Below are experts of layer 5 (counted from 0) of a mixture-of-experts language model. Rows are named router (the router's row for the expert), gate (a neuron's input weights, with its number), up (a neuron's input weights, with its number) and show model dimensions 128-191. Each number is 500 + 40 x the weight over its row's rms, rounded and kept within 0 to 999. Numbers have three digits each.
After each expert's rows: "gets" lists some tokens that make up at least twice as much of what it gets as of all text. This comes from a sample of Wikipedia text that the model never trained on. Tokens count by the router's weight.

# expert 39
router:480539536532528486519441514506469480474470454471452481510489495556446507461496481481461546418503488524471441512627472471494450547513566544461505460561499555502490488468477478551481500475540529
gate0:518435510536583517524498506483556493512485488542584447440523541431499406470491433527521449517515490465539519415490498482448441455520531425509452447492557495500438560551567493546462526516528533
up0:505492495533440518538489503530583538492517444558512499437475439561517553536577479510489475522524455487482493556441505538517480578541504516446515578524511455477505513470458524568542482555538516
gate1:480561478451543445501433464511428513487538583515507537494428474518409527526470533502539559496454482511466503476550522553483537466451474570488537473525443520506460528497463510451508488516452536
up1:526485485544553505526442463491454507589427465450475454479567595487496545516478527525518495477498557501506545500533363508478543530493500474451439494471496492456520533471533531537516515466555447
gate2:556521473416516541499488533476515542548539491484486531496524530488456594457558537449534493489490527476528476544577422485472504529520445492508495454502517482472469509469491524506519493478458535
up2:477498500548490469515469473517518582454513525543451561477506406457556539462511485488555562529449470518445533506486506474439450543415443551540508533510458567529552494482514498498529500498458439
gate3:500528551502568541528445498443528508509539468468489523516525553546430522551507567553459471524463560475467475491473471524503497490473515517509510565513459488451495514514474511449511475490466434
up3:460529479536500463499514526485569490510553526475472539526455440572551447539492489512424487517511484518448507437493491467425455493555526477479487504459438533539568433533489460423496538507539526
gate4:497592509499473599458548502537627529478524444451454560506482512510508393507478527525524459489530542538443545521480444484474470504517484497481541424491453521560555502546517498577474423421557549
up4:467439438533484460583489479489409436390476439516494483547485510532553394522501515492558450483510452541519448463513522562450494437490546524550500501515494536500514506498492512526501512547560444
gate5:548501461481455457512423464548574532438520533520498499469468530498473554446497522468491480486521473527476488505556510545488512458446545543476450550529503406505532497533469453474398496502512492
up5:478473495500444451472462491511537510523516533553479487455491439486528510492481542530526466497489365506475490425580525538548494551521461560517523586471511527567509518553489547499471583571473550
gate6:425494523525491508537462538558564484456560556550435530456463449501492460435467580490525485513510535534508487527504557453454526491558584500542593454547529528460468516468430504534489408510471529
up6:437582507562489556440448495526468496513489515469563531528496500532489489459490538540515502488464598481510538506509517450545493540499532499526579493430486458489501544503465511448511476509411546
gets: "b", "l", "os", "|", "is", " well"

# expert 48
router:446539564512528487495500692478472517440523495453505466498422508541508507524551491462503467417551500479484479477543525521527477550454534473504470496488499509471491548480476491482444453494543462
gate0:534538419512461543506528501514429530563514410450493438478564535465401483506537553486499520443436545523459536516543561501453473485503510526463497590460485431485549461498534444524535468518566518
up0:565479529535572461471516529504482500478487589500469545517509456526560502501456486515449523474546506517475535495536462563502494468529475542512517433544458551532469454495472519495553463487450467
gate1:513530524550445543504444550499492519486602435524489463561409514488468436481549487535520550535438463423472546480479440533497489510522457503567517503452558506465452482461543493454423439529519530
up1:495563471500545501491525476473523532511469467520527523589475523478451484439507571521492542507537496528519481527517488484523454548460498539501515516634457432474523563440396585476511557472487511
gate2:486491483421518478566542534454433486472498525497548503446481470422486472531421532512528496507450492513579548455542558439516498519481520481526528541484550515489477559462449500535558548498469472
up2:488529434506427534502482510473459518414484431426477510529514529486504487532512452496461513460475455473507578429532506563511533438512527501492514472498536511440556398530503534444579549470565517
gate3:477478521489461362484552496437538510501565492498475521482438452417427536516587524453529517489529477454518494476464547580577484495521488444485470444503525500510485515548480494492436510416465456
up3:480574514568448460540493512418456576513483535493507536495419515508463476507593451462573524499490563431480464510506541518513560448482532493528507424486555531518527489464473494436506506470451482
gate4:439483508537498452503485497537440482443613427505551501471446488531511497558532541441499559457502473540490467466506499527458474438526546550468450459452431479430551480504472466443476487479487461
up4:467542559437449410493474529517451416501533490460497477467444463536504457496458557398543469474545487512623490481481437532519474500466491531464459480504419450481547473529494510462432510430432482
gate5:533520566517523577509516501504453531478446469515536459561525534521486512581485467513489456493469569496541509549510570529454520549542488451479536529532476547527590482416508443484471536549466509
up5:447493471508458421478413554551517474552536508441426520416450461532525431455470521447460500462462424518550492444551423514551503511494518507509467469438528435530501488604494492542470519407532504
gate6:549514583514583514571451518458499530486475562460439451492533490469536438513502581516509510453588538453495520504555586536475406479532531537581464605615459507574443460451453482424524551512495444
up6:509528526560561497478485466508460510414534512443483509460484544433507487601464533527516453475537415539496494522540500480442527535522501491476477550541426466461474483457529441401537484534499418
gets: " of", " for", " after", " by", " with", " during"

# expert 26
router:414528511534505454492491588508400566402517535445461487495433455471486525557507520457490489395546510523513520444612560542548455446502523497493481535497487484516454474482425465518427450459561479
gate0:478488484468533467538517508522533500498475585484549470495481478519534640550490523523485516469462574482526522588515433472528479543532489500542553515442490487467545471499449548540537512513550502
up0:492528580519491490533486510556465524525512446438396529530502487435550491447508432454611450499495536511501559477508482472518402493515418464515516475566518507530487552482472454425397536525470514
gate1:472546563502531445461502439483483466522460472465528512578430434472541469498475460505513502534529462534478494469496532449447470451482518522476468497420535516495467523471452521502550559512514532
up1:489536441457488434503464487478522535457433536512558575573533535504460505477554541457559482560519505543548466489494503560402384562496478493530445529476529484527508500443419497561437528524485505
gate2:542448495478514526487559530509467455482534458529438577498522516437502547487518430484559479510499492475453429499517518509533542450467502523497492473509504452526435491469496536520513475482495517
up2:555412458435474459547533543501460448555504525566444545410458541423474531520486453502524471523506493521452503508488542500519576535451509492503534516591543535526438507533494451478476469509484459
gate3:476574512471522539507502478482526500426481480498422499470525554482495528524555516457427471472536573506509466580515547567484497511497527519453501564472446487522545457511391537530545441532491544
up3:517492428433473518470474495428485478525450488446472503500509552455494499418466529515568512474573548544525540493489500492469506554493480480458579496469530479522486490506452588505510479523546503
gate4:502434465506532448597471472547473502594551545580532469451460488571502580451478467573553509447507477538482528498586573500550512462531533571472564520477505471442494478504475539529480474466517509
up4:488523529556448533455519502459440486553519438500479444617507399504502537430508465394489460485503444509484436551455484502523445503466536558537479511490456533490492523538524475574471542502483531
gate5:557506499466492479562474549490491442504457409497538540484524488518434512546467341475528486487517457472545528495472528502538498441414442480515447500538489486522535535515521527474553539497470429
up5:516476457503492583516482450501550490516567536505488446517565443571582504554499553541539523480456521513434455570535477490485552459563527552478519497476485530504522482506432479564549453492575477
gate6:500502465511488432501461439521482539440489579492547504532481526517440483486509489544587495428412521517588527527548477509462505501529481540534565467541613444479435522410407486489525467500480510
up6:486492505386519454470484465537498473422477574511493454510545519515459544554485580512539505498473458542493460493498556487500482462575517531527546503509549527529526471464497492412493518549481493
gets: " March", " June", " January", " October", " in", " July"

# expert 37
router:495547506524499479476503682520488534404569491508469576501494525512464477471532477439456511362530511491502547544661542540554447404501522488487536461441476553486484526510499503572498508503504454
gate2:465470521511494505577485554497520525450503502579506587531574563518426484525530539462485468502502536499579465496498515522510481412437453463589450548521399429592467437474461491502489513441454436
up2:501492522564508509569431425531481519503420451518538458540546451468456509483460526456503495487481510493499547522529470448538562529464456547484442498516563431581594515436498489420502514488555495
gate3:521570491435544484452535541451514499449542519483440527479495501501557546516543475446472501482466482442571482475476491503500416517502607580530474446570516526448495468523437470502527613481593576
up3:492475565511512473502499555599501499522455453525542572511433429460459453518480523455446467547493477564521514454510517467476525507479486545414486509485415488476540554512567554571448455473488433
gate4:549554455484498561523542543480564493458498527508467523512556476534394476447515478453435533526511526527502477501607515456533532503569419514482478392444560454554445535433530455541488533547515533
up4:553569480463487494467536507525518472466510500478526529495520516493495530441519499521481433491498560531433475492469491487435470460478554450502450397479488483470445470482494503565512397485400558
gate5:535547494518530480478534542436486425452549502480475554445517428472460500575467553496507501445489475548514558499498514522508489510482542594478538503442459498453529515538506509586464534528575495
up5:510573413471446561535420544523481480476566489463543524496483486468503469513479508481537527488506571488525559509502503508600554451524445488482519474576434514477648570539477564493513504471555487
gate6:399577533506509518513497479494448541534458442479499520456426537480464506445476382503524476475502474479463498518499477549517491555461544485467569546497439443488575530548536531505397429498501408
up6:490510507554531518514458441564515557570591533466488553505471521496518483509559544470456550531458553459526556503482459427514517482495461530534496470549503431469496496500437446430552484514466577
gate7:489483553530482552523469478564528476559469492467512436482471512456489538534494572490571495391514489517505463524573555558530505519515504436449530532513446492598506536464520476517503437450506484
up7:516587428526456443449515526488523575508506542441491491475544499513497438525467601459459464473394497496528472482483476515486503470561519488503491480545487472532437562555501500509491523469566518
gate8:498488528573547538500516537535443472526518550572463476494517529480389512469472483557472488508483500472500477504548489494481565479445541480449515532417588503504456460583485507462486534577475543
up8:532544579518450529461446473454528508493505491510489492489513422453503431488431644410450490437514544541527503463567510483482532533546466529481470515517464491482476415476502506505456451447420507
gets: "1", "2", "3", "4", "5", "6"

# expert 44
router:473575537512522504442461590550474529516490465407472542573482443522468477521508490501460516382566522484488497517622479517544458423491581496477411480430539543538502553479430470510500491461512496
gate2:488540526491524501532453505516508546518503531484493548494441521489485461535599476463504544532518445500423420523508528529568414522504497479492619467510460462519594524526448517498472488523555502
up2:506471488547522470547463498520467477491560411560567428492572506490467497477495402454470429480465555496500529522539494421487453486477452495446420518548485486524424450488430505510487493497525514
gate3:582496503512596408462442502491493593500459526477513502558499569440517495454495474510507539409507492508429510511530542466455492604550488497549549466541491537503542487494530552503468444471483475
up3:560510473431550405520439524589516523506539493518520507514537583490529548486523501483505519453547542469461534559519580479447476518494471498572522480508453563543500495461511508539579479383434459
gate4:487542531458531516455474503464490441496491570438521442508439587524437520484480469512538614461540482452496516445521559537547503580496506548566594476497542561550483560532497490450525471511527583
up4:494406423499451529573512468542519454560560462523469488440587507379552524537516442546511433490539522569421535594439482523491474471528523451429512492539426501464471475554511520535536579483435502
gate5:558541521436634474490483523597538395454514484469529497526443522500506537528505513501504443490560464496485528554551465394481559559484592522435515476443522554558474521482546491539440460571495424
up5:435541498517521506531561522537468624457470541516509403575519532568508506581454619525479441527519483441456506494510463476491489507503496533503481524459518538502557535510453519471499529475511528
gate6:517494472445570452498457469591573485516519482478549522417526508461598520461528534555422446411496448494540544584496481532484494488474508535432491462441478471516412460477516466492484478539518456
up6:522510524531488469498492453504510446497472540555567462550483533463445537466441505469521537557490519524517512475486467444426560531486450495495590525520538479500473595430500494502527475575541515
gate7:473575499605513496461503535561482457482571437491496493466503418540517551493441523467460439516496526542460491541491464427571449493545523503450487481501511442527545505557471512517535524487533502
up7:479544506455532429494524521549525521543475454517515555443546477508537451457467499507444451481480476499504517560535550461469477443525528530433510455470400461484431572592526540555511548478472504
gate8:456506501485521433520417509470490554499525469518474562479497546462490496573509542481485521486483489510457535522571485488522528504473422551462523532465491565495477472414506494506599503552496496
up8:495476522489574526521532501497459588515466507474494452446455529523493462540447522531503487471514477472558496530525503498443488537529436453493529538583544531471453460526599477479451506518459474
gets: "9", "8", "7", " Historic", " War", "cription"

# expert 0
router:531554527496504498534488651507524494415599473500472545550489532542416497508553492494470518443543452449497536474533463559543463509461538458407527510550491472474528571509459509525459495481463479
gate0:475378561477604522439541528517475480516494560504445504433449438546558508526464546480481500470448546468492525499522559490475464521534488534524484507442475548461524487495519516499530476511569562
up0:489432564513577474482517484452506472493530489482400536459442472516508493564501533543415493507487544521507526461521529568491514520538519530493502551471519540453507471474507504585544497495595594
gate1:488525490534546477384473485546520483528511480422485573482481496494510590511492515546422566486452499524518530478492489565508524572530529481549524467519516504485526420497599512491474434500479465
up1:506501456516435470470487508490514501486449507452494553523504562514544511542495398515487525523420551511440472498460511548427551500441534486501497480539479508456492506527499482498549514480529487
gate2:548526571515482486382540547520482518532457504464504461501413459561529500460496473493494518444559442534486490479525432450491453473481437491538522497528544443428554529447500508491484477486488479
up2:481533403512463544477571515444446495437530443415463539496585458576532502543501491449537458514431498499511447470495476557481547517526477483517477559502406539524546416499467462421475513462517459
gate3:559535545485607497485556541519467429443449429481558462558482444492434503519515525513467487473503532523520603436528437498528485517448486488472532552418475499443516536536505463527519451601475504
up3:482490483533535509548444398568521513477515557519508459513449570479522537438470504522505514487478571511483456564507501502504425477573500564512499475498556515565496535454492523524456553484504549
gate4:505453544457468524537566563530450464537456540518540515528511486534470437513513461509512501504528581478548505526533504530502548467532512534490533514470511499543532454488531499486465494459486462
up4:490484533566498443540498431515478536435494449551551456481569522489544495515587504515545531543557505492512506521479546474537558525423445441461470535514497514584439472479515494467568531512542508
gate5:470489515485498476552531528467541446478525501451481499506523497551529514493437555505483434487437494564517446492507501608471454435503539560469543456490466407513499483541528572549496471530461506
up5:503561429508592467527458516493487500488435526520487453520555556500415526574515451525552501479500541564458480405542540524495452495509527538499548454571592543492557507545453466533526550519512483
gate6:436494527500521504473518564443524476538598472536479502562451480564633488479576501473416425487546474478554564531527533559529528453586512479519530514555561522565498558481512470558440505520506501
up6:439487558554533516530476589462549502577550438508450468629523496513538511543562497483518473478539493527538535534499493555527485495523518506526506526535527461498523498491547472550479516521507497
gets: "ed", " known", "ing", "ated", " well", " served"

# expert 45
router:461541522553507447504502690473545524461554506481460492531433508514474515509554491467514528416568529479481524491515477497526490450468565569481456457459497527540470558428457538490437475507494542
gate0:530545552489474419498489531476524533520522438501569546526436521470473427501513556476480495512486507487508475489493478502517450462560471412515524545506478526488505491387570472466480509526455438
up0:519500545556489519524501529550528559401535531458488522477519589501529518505521515467473548525488506483480417582477561477507545462457499461556484515518478484504539464511516418479537440504549513
gate1:513453481438465477509488554435493511471614440445508474515421460535503575507510468577558449535471462511491552541505456589479516435452453532440541456485513529463515494499529455467456490511429499
up1:519556513481547439452413455500506471481538537471444536476524563564429514510533506549466506527543400504498479594468469522540495432521534569537480492490483475502450530567549555550454555580383546
gate2:533501555435482450497472625508553489454511505421501526527418503537491501435478421467499449403432525463514443544593527555507432516483500482435490495588520523467474447550454504525544487456563521
up2:502522468455482494480491538448547519447469506514494537465507572428549511489566484486518534507486487476518455601509529478581475481446549452542369493512518483502488437513474609464493534510512494
gate3:454492574531532536510475516461525454488487499524574527482488497542500455530492508549511501459471520502540499424492484485460521495562523429504485512487517540498538580468477489517519543533483488
up3:499511456528560485496546510492450506497479510464534517516451546498536491541506462544566495491447471518485577504480503485490540484517496517500524414562571425521541528471550488459444478511476439
gate4:470466557488502564465460513482463526540483525500536538495496516514511450538548476488580500490487486568554479564514569582518412547519466437569528535537497414523477617477511506487476513457458507
up4:508416530507504458500433533487455436518553523487455536453525479493510534513498489478498499511482487569555478565496500511521434507488500489537485481518452474480497533454550518479548540485499522
gate5:502475454422501545508630486517500481539541565520498425505549510514520459457556539455483463453476489471451503541492574465457533461466471544477549468473481495498460509570522539535494413515529546
up5:446566522467492476463480518425484429467526451501526464486509487499484520454479467508561508547435596482427523542464530447504492479457509500487512506540534501458478499549452448451470488502547404
gate6:586545448566507456501470461504489469527506523534467458521577485481474524509434518481544469445450491541481523479516468535525550497453506579515479494610498506591455519553509519447517507483513532
up6:491481521485389495488515545472472550504540562538512499528513427559472581382531433467526532528454550470504520543491432485530482495415453559522525510623559494518487516579484472426526471489536496
gets: " to", " In", " would", " not", " from", "In"

# expert 60
router:536500538495522482497466574505425482471519502460513503505443537493514460461548460448483482403489498468509538541583507523550437475480512439513506504461503497517469585519455494523446462474470510
gate0:558469487496481467486519486556572544492497552439475500552545526535519543519483556531531449492536456489419510447507533471506481518492477543497516437474488549510461475534492553595508439441522420
up0:513441534555547523586412504532582589523527567506575538550513498466456453482502569502534542526481527522492534532508500454420475459525529519569426419556514500553534492460497604453441492492511556
gate1:512505514475524520546438494539506565481477552437555506519461530476500513510481529453536572437522514459466471521538487455483487539530607504497538507544488491488492595422514478550495564497520509
up1:415502487527495499523543512559499508431469481443529466471515477511419510543465511540533485492575426510519525466481529532495444517500466492503395484539490545431541506433500509472400467559514497
gate2:474563520453578490443474521586553607514493560495523455472414537546500534478502511505535506467499505516504489494534466572444435484451488442540521534525496465500508489449548544521416484520507573
up2:540541513515488418406526472495458544509481503523491448507460520530518435486574478552498467505442509491500498532499430547484483551442468462534503529528511486520493391434484453424497530504486521
gate3:528474473522517518497477477494533509502519521544450524586535505507504500508540462536506564549494494506521543541478588530543480487520491536487532492469461546453564537509548499465481482530439526
up3:499475501561523555400503514513490514566530456538483440419443487496417538493546549501517574514451490525420481495480508462567557499504547476572476540526515520536442482584466485538484534550489464
gate4:464475552504520507517524475481515498456495489425480523405491498491431506546437435515488522500472530487526488566524501500501504509537491540566495541537513482492451569506499475559494462486513499
up4:485575438447526478508490467557522453446457490475522481504536481514460480468385470465485440566454479447540502487476439524458559506413504473426487475477556481536479415478518565512467578606523508
gate5:505491496462531493473535502450464464527452510538527510515461463492487478398475405530485574536498538525460490473444472512555507501478565422506516470500502449534539501459489485533462564524489516
up5:507440486559462493431453495487480500550507509470501498529473471533501508484492550486556531475453541492439481485501541490517516497528473487515500472526601595439424519514498524505556534482515424
gate6:464590491524484506569467594500527488521490524432557471478516582539526510528568491485525504497463566517510523468486541550494537508405493396450461519530496488496548484489505457551434518600504476
up6:434534511551543508490529492411473494554503455518519418486529510477440488451581470577480457505481514514525492447501545495487542489502499521483520474476580489508563496509532590497474524479458486
gets: ")", ":", "er", "ist", "ers", "ator"

# expert 22
router:521589535520530456494513601520425470443543452455476498518508514486481496492485445442482564327514489434533534501570534483573398509490561453519472457403447493517469505475479438528456487460524519
gate2:460514486521449473433530520518575569465514476548541525466481510478480530502519501528484541527502443420509457502490470465471510511498563417495528423477476508493527461497486502506504493471511543
up2:507559450557474480518475516422444489554437517501445499591531472542463518543553498478553424462441561615570543491519568528450585495541484586511421607544530479502499488473502509484503461555429462
gate3:512505443510469503523507471504518502636505510515552431493573540497579474547496506515544467423432485547549542493551541527549430481514518566555466456471456393505419533515456558530525480489502565
up3:514496438460523430497522531549455487516496414513444486494548427572435531533541544473410464553471533494493577508499522491495578501524496519462437573448472530515553465580501478507524469439538469
gate4:542471548504473517477530539504541534466551513518497438474501482503463561531497526528468522551468460422521480463512426499506512550494520464535478561484534552426362496534455491486485535577543524
up4:491455495445542606536483522410593543478554526460489473502478587447489502473500544562503496477474501475507457476532552474363615438446495452501506532534558476521566507487472515466401430567473481
gate5:487463558575499516487464494456486534545528483459464484553489502476521567451524474496477505461450498422514571507527548518423474519454521485482488571534507480458527456496537423479475547478462541
up5:449493512485497549537428530517548532549541489434479529575496462529555574471555430464502496466450510448484557479536496475436413520489478459540492526520496421469480477471492434489463502530467548
gate6:480503519480486464490464462452548530536464562507514584531506486454501536555560458511493544511378481521539554553502457541555457483541499438517520492457531489507550471459399461546459457502513518
up6:530559531444508510526502478462526485400497468552496469480508495452551457442441550506523447465435478451555487543519571523496546491539536525568473581460492404612515551490546466468454450520470523
gate7:521550613503494572576488507426505528569529477529529487499481461468579537585503513504522517415501500422529485489524565568552462518486555514541505565561515499467446543548542496506511475548542580
up7:463522495544522467507577483471443456546505427506531435479511468471527415522462521484418490496478449544537474518518462475549460497487539535486534489489511427547435502473494508554473563514506544
gate8:493506598496478548536511529529473488575482566529558460542448614442482520452559463573537506438464535533476509481538466574437454530516528460518444452481558585414406513554502455480526443516486504
up8:529543557523492511477378570468455496488482425458486492528505504493507528572507503500512484487500500445524557473505387518545452505510502490498492454497539550474557519543419508477471524561535517
gets: " |", ":", "-", "|", " -", ";"

# expert 61
router:496538561520495458579509528503448517454534494524449539479497446513535501476518529438462467453538514450455515452627489510515492600457549548520487448490507488563510511455475515474450443481510480
gate0:540547583478488530560470494512415531495463583527466562505463482488556450540504547474498473481468501461497500493544545538529498559489533521514541498462510572459492475414505505503451451513520454
up0:464582568461506526489562496457532499501512538562514506509486479512493487468521541412534551497416493465527468505545548510536497534505531491552461471487446543473556520485456462543459489466559526
gate1:480542499537445533520484514422512457483514520485476476549500449441472550520536523512445537483552474556545467530538448511513536502551496546474464436480455561456515523514529495463525541552473529
up1:461511520452499439523489521568477527503522460549526513457509539510537502496486442513532447469513464378503513517499433458516482527446552483541482539525568520580493466485554513530502536431442522
gate2:483493507471488472553498488453522575516460457502506395546528461532495469489530421557543454503503478543481534447544470506476510543526515505552476474486564540536461547454501560547511555517446521
up2:465493492569601484487482503553460481511565500529558525449537527501491538492537424496518529501489496467502522485486555512556516448514508502448509510477413477461516506559505478495460450510501534
gate3:499459523524526509441434523524493540508499463449499497510478461485512554488489477576465528449402415549498474467501583486528485573555513494473533455460460548422501518480503493500569445476502446
up3:531496580489576504550411481464491479517542517612512486544542514516594532547553454511453433511513432532483549508458508497491500523491507470493535441437526484529468552446458520515579505455501489
gate4:551544485518462479513504487398484472407515474527578496533513440515421467509403479485513507464472543449514481436452508515485507511492538571478548522539506487490465491496497503594493500564459503
up4:432551525486485479510477535481464531530485500466494444531448497502539466490524521554511500511517509553509494462474553586480485559525483471460485521533488484490561488508512521480504551490523543
gate5:506457586503560487529499505508497461451497515522495548554501514576491495520479538530414506471455460428487470512513517487560527516505523545586463476518546570457438461507533527439552523493494550
up5:515506424538473471472530520481534534516556441534482459563494501421472510542486427465511517521517554586509451521442547544417450431518510510454515559447465442519468516571518502577494533529509472
gate6:511504492515582578501462513404502509481509451541495490523488433516492492508454518531449468484424459513468398460574508455514506489448506479558492479564502541465539509481508494509579391502484588
up6:524519504479498474504504467572549559490482429461485503494424492512512536553534435462456498497509561446522530494495483479455535524550569488483488481583519494469459514453526555487399524542489551
gets: "C", "c", "ag", " C", " is", " that"

# expert 13
router:492563547564483499554502660468434524486512419458495505516430452515510466529556457476474566371523530510493522540566534520546435498487543505467509505459478481494499572445464552503459419478529521
gate0:539531446454516512567476524508490520474523435542582525599491541596444468492558471506532550497520547551523593596505516520483511509504489515492505530482493444571515482481507518459494421491516583
up0:512636455460511521480518566466495494511465538537513542499466534518479509479527464476545520426586518494461512479506490440551436555521468423490520558498531445630496471409490549506451552556445455
gate1:456460542463465518451520488530523529516503517520559453548473544541498447551500521544500534442529503555434562489530514513560428562492493482446474459536478538523474502462516522514451558475466531
up1:564504478517509498529538513480447455497469438552410553513452380422538543430448565445513487487490469469559471457488520477466555505522487505471509501467481492484499562500618476509505504482534464
gate2:478469479558552589517511512560556486535543484506433402524562475447457545517506371527485479491426505491512432545505578526552536531536548530403433499456432556535468469444444460513568455473465407
up2:530452560534532578485518493462525428513512500494487436499595501502489539543415464609459476496491544527511490520501514491528464555509559571398478553479409486537563476440433498550511489498435522
gate3:513462522528518457513437620555457499532449522493533582492440535469453493509469490533534500471447551542540539491488526492466547498466559400511469463481548493485491486452589476560483454536494429
up3:565501495511531552477444611526484486476533496514434572519464445585480551540486491486552453494487471474556523457526537479499531578497522502504466474530511518564554458476544521548498426558492512
gate4:514543524551477528491430543576447577513448488493493524565496523445469515553474521456579479459528464453552417492485511521488462528545477540550473462496539503397464440492518533530544510523491525
up4:480481566477449551539535508538521538490475504452526469504518569513514496476447507577446456467418522511427538410537421497493493483531536475436526501492479506513521523540526448552508468487527588
gate5:469529467493493486499503565576538537518432509470459433497543500426491530471430556486461476507459564484527528586517410540444458488520491504419531484494566467427465468457491451507556432510520454
up5:498548419482549510525544476536510470465576553481445481451536478624492558528517445442519496480518445546501445480511517527485530497566497484564479507436510518489483527527486448468494565467559515
gate6:502519478483557408536483464501472467505446477514436514494529512448525549489483449456507494468582449536508495470519545523486533550483585563415558550453495508503462496418469510519449552417538539
up6:542525535515534523453589469470490483560517513479436588530503533566545423461558453465522547544646512502471482536477484503470506495456445526525477582468428501538507547468592492577510516493408546
gets: " of", " in", ":", ",", " from", " New"

# expert 10
router:491500540563549445472519585511428493467544468455486469520425450508448511497555456521482505427499471461515510493584489537556402507473522462488470457450545544515464536498438480565462498437487538
gate0:541491498466493482502552531427480453488467536475497439547500460490467550466477494505537474447539511470453515491509530534510504500471495547509460548499552504551537514542645475484452499471480462
up0:535515526552513502403478459412479501480439515460470535518451419529484507482546502504539496530557539464529515526504570450508438556510448499521423512519536505557509504479476447542456513459499491
gate1:535532470532496470544485475561485495531570438490575529505488525489500470566535541495452463542408490521490517558483427494522536490476550584526412458524479518463496498495480489526497569519539494
up1:578488450519583546470471508516509488511480465513502479472511560546441484458578557488515480481512504466476459532506504436573529504513529608538516532447474519466467508485407574474546525457521530
gate2:545559539572472490477457473478520491475503475541530526501526457488551502466525520527461559485563499523484514546485491432480576493486545570492556493488475472487521596561506568486546498486540521
up2:537490569546529529513466461476501536556501476545539500589470552477503469426527521550478473552474514541528530507484503482522510468551507574529551526408487502497452551475481472526473459403465517
gate3:513513505489500501513531504521517478519530524472539443384462464521574552480465449503434556466515489553496485530579498585566493462490465492472472497562533522485510496466498425533496465538490533
up3:470498482478540521530559489438483481503490548529472553534534548545554478493542522483560422546524497488512540463516523457455444505583546450499424469575471524469509508435545548532510549444449416
gate4:464541434464540478498531511461450484440492490407419564496431539457500491522500491493474461485545509544511480551550524573520527525500511486504546507536404531490426452503500431482438456523488417
up4:400507456493527445506507574485466485421437466464392477480465440528520496502563493550499483487591545489539498551507501508568501547498472453527525514541473522522438500521539472457367491510502450
gate5:447554594486533576466450506482558568514590527492523531460531552523522478483526581478446578514533546446519488560505481436551542477484510476506501551497414477479472573533455534469490493540566473
up5:485541450472459535546459545562533509488528483485466547490512574486469547571427496470446512470498437479470532531519505481465567477511565490460510501555491448434526550498501522476551494434556523
gate6:459512530545492505580487523551507540528462430497541529488463490516499544449461504494544440502519498498492571473543511441518499490427483465407504424507554506475519541467522561509513492505441434
up6:454482548519434526457485504525486499513512507489528626582461520450517530487431463489519509509596466517487507495527503497563475510505501523422506503447464524524482456439500559564485510518487506
gets: " was", "er", "son", "i", "on", "man"

# expert 62
router:457525533481516483530476654491524488506530487463491515534427482507468513505513485448445470393557539457502529479546554520571462476480551443487508513424485558516500499421433547518451473493520502
gate0:463510440462504498445536485485521457543525471454542499500550546568453488506556547512478491496530519466483549488458524467565461493460484493507451479491389551418475538504447550503480514438458500
up0:579504490419473565559488532474508450488480575480485440482464411502479558478548509451482531518430576441481492436470490515487493476413499534564462535491545482526514497537505476481520527486445541
gate1:535464513523589520513463451487469539535476568543501509493525547484478529477482528541524504440521461547613551499513491522488445572587490470517468528479542486433530552488465495497456469516530516
up1:543516518499529526500529507398578492516489549523510403536519530516537539462512526543532536475540460477555510546480427546485459519477467453543615438508553506431575513510445573510491526485519524
gate2:462498500455512504541512423544479490469465560487512564462518439447485561506513530466429502486530431477555441468501428473481448493412516481490541492444490579483521533512479506464492562500591478
up2:420509543455467525517513523548489527480447572490514456473492475537477535465498453453472484467511483461539409485457460503509396548423491421554491463484533543453450486394467527577461516534499537
gate3:435453491524476486548502481479517489538521487528432484563461514536502509435448448574518524471455504492550512483479428463565507505449515515505574515553521529485546536550572512434483492511502566
up3:438454515449501505509543466502534484481527474521423528577478511556466535433453424536452459499460482486528446510471511479528461522495550530480616475527464541485538509537497558512533508492471560
gate4:551580448475580521427487591545463419506510477481534515493510500524458470512551411394491472478538487468519512468497519510523468439398456471440440425482506532506458429452485479492443515446490501
up4:494443501498457531483603448445544475526497534471463449527468480508523456474484504517533463506514420435467423502513471493525411503533516444547439501501506541469432572525526466474469498484449487
gate5:473517495482501482471534528631493532462493516431533519532521563532481430497500486551448521451595460463543476548493503506495492482567526479481404502505454444433514550491514507481479471514544448
up5:490512509450472517489503481634539501462527568421558556561555561492514459426492497529524527515536479560577500501492503516520463502476482475460446492528460399455517551433496521503470496533496458
gate6:516513550530506467474505443532461427473557482479501525494515511513490534544486383542427537488547513417525504434507468527493475476445462536484446547462492557428464504516491439475519536565520523
up6:491389516556499492494442454441529494547435424518539559612492490452465514484509453573537515496480479530453611466476428577532529457488460490416525527486470525492549477541491485484482433513511415
gets: " in", " as", " on", " of", " with", " into"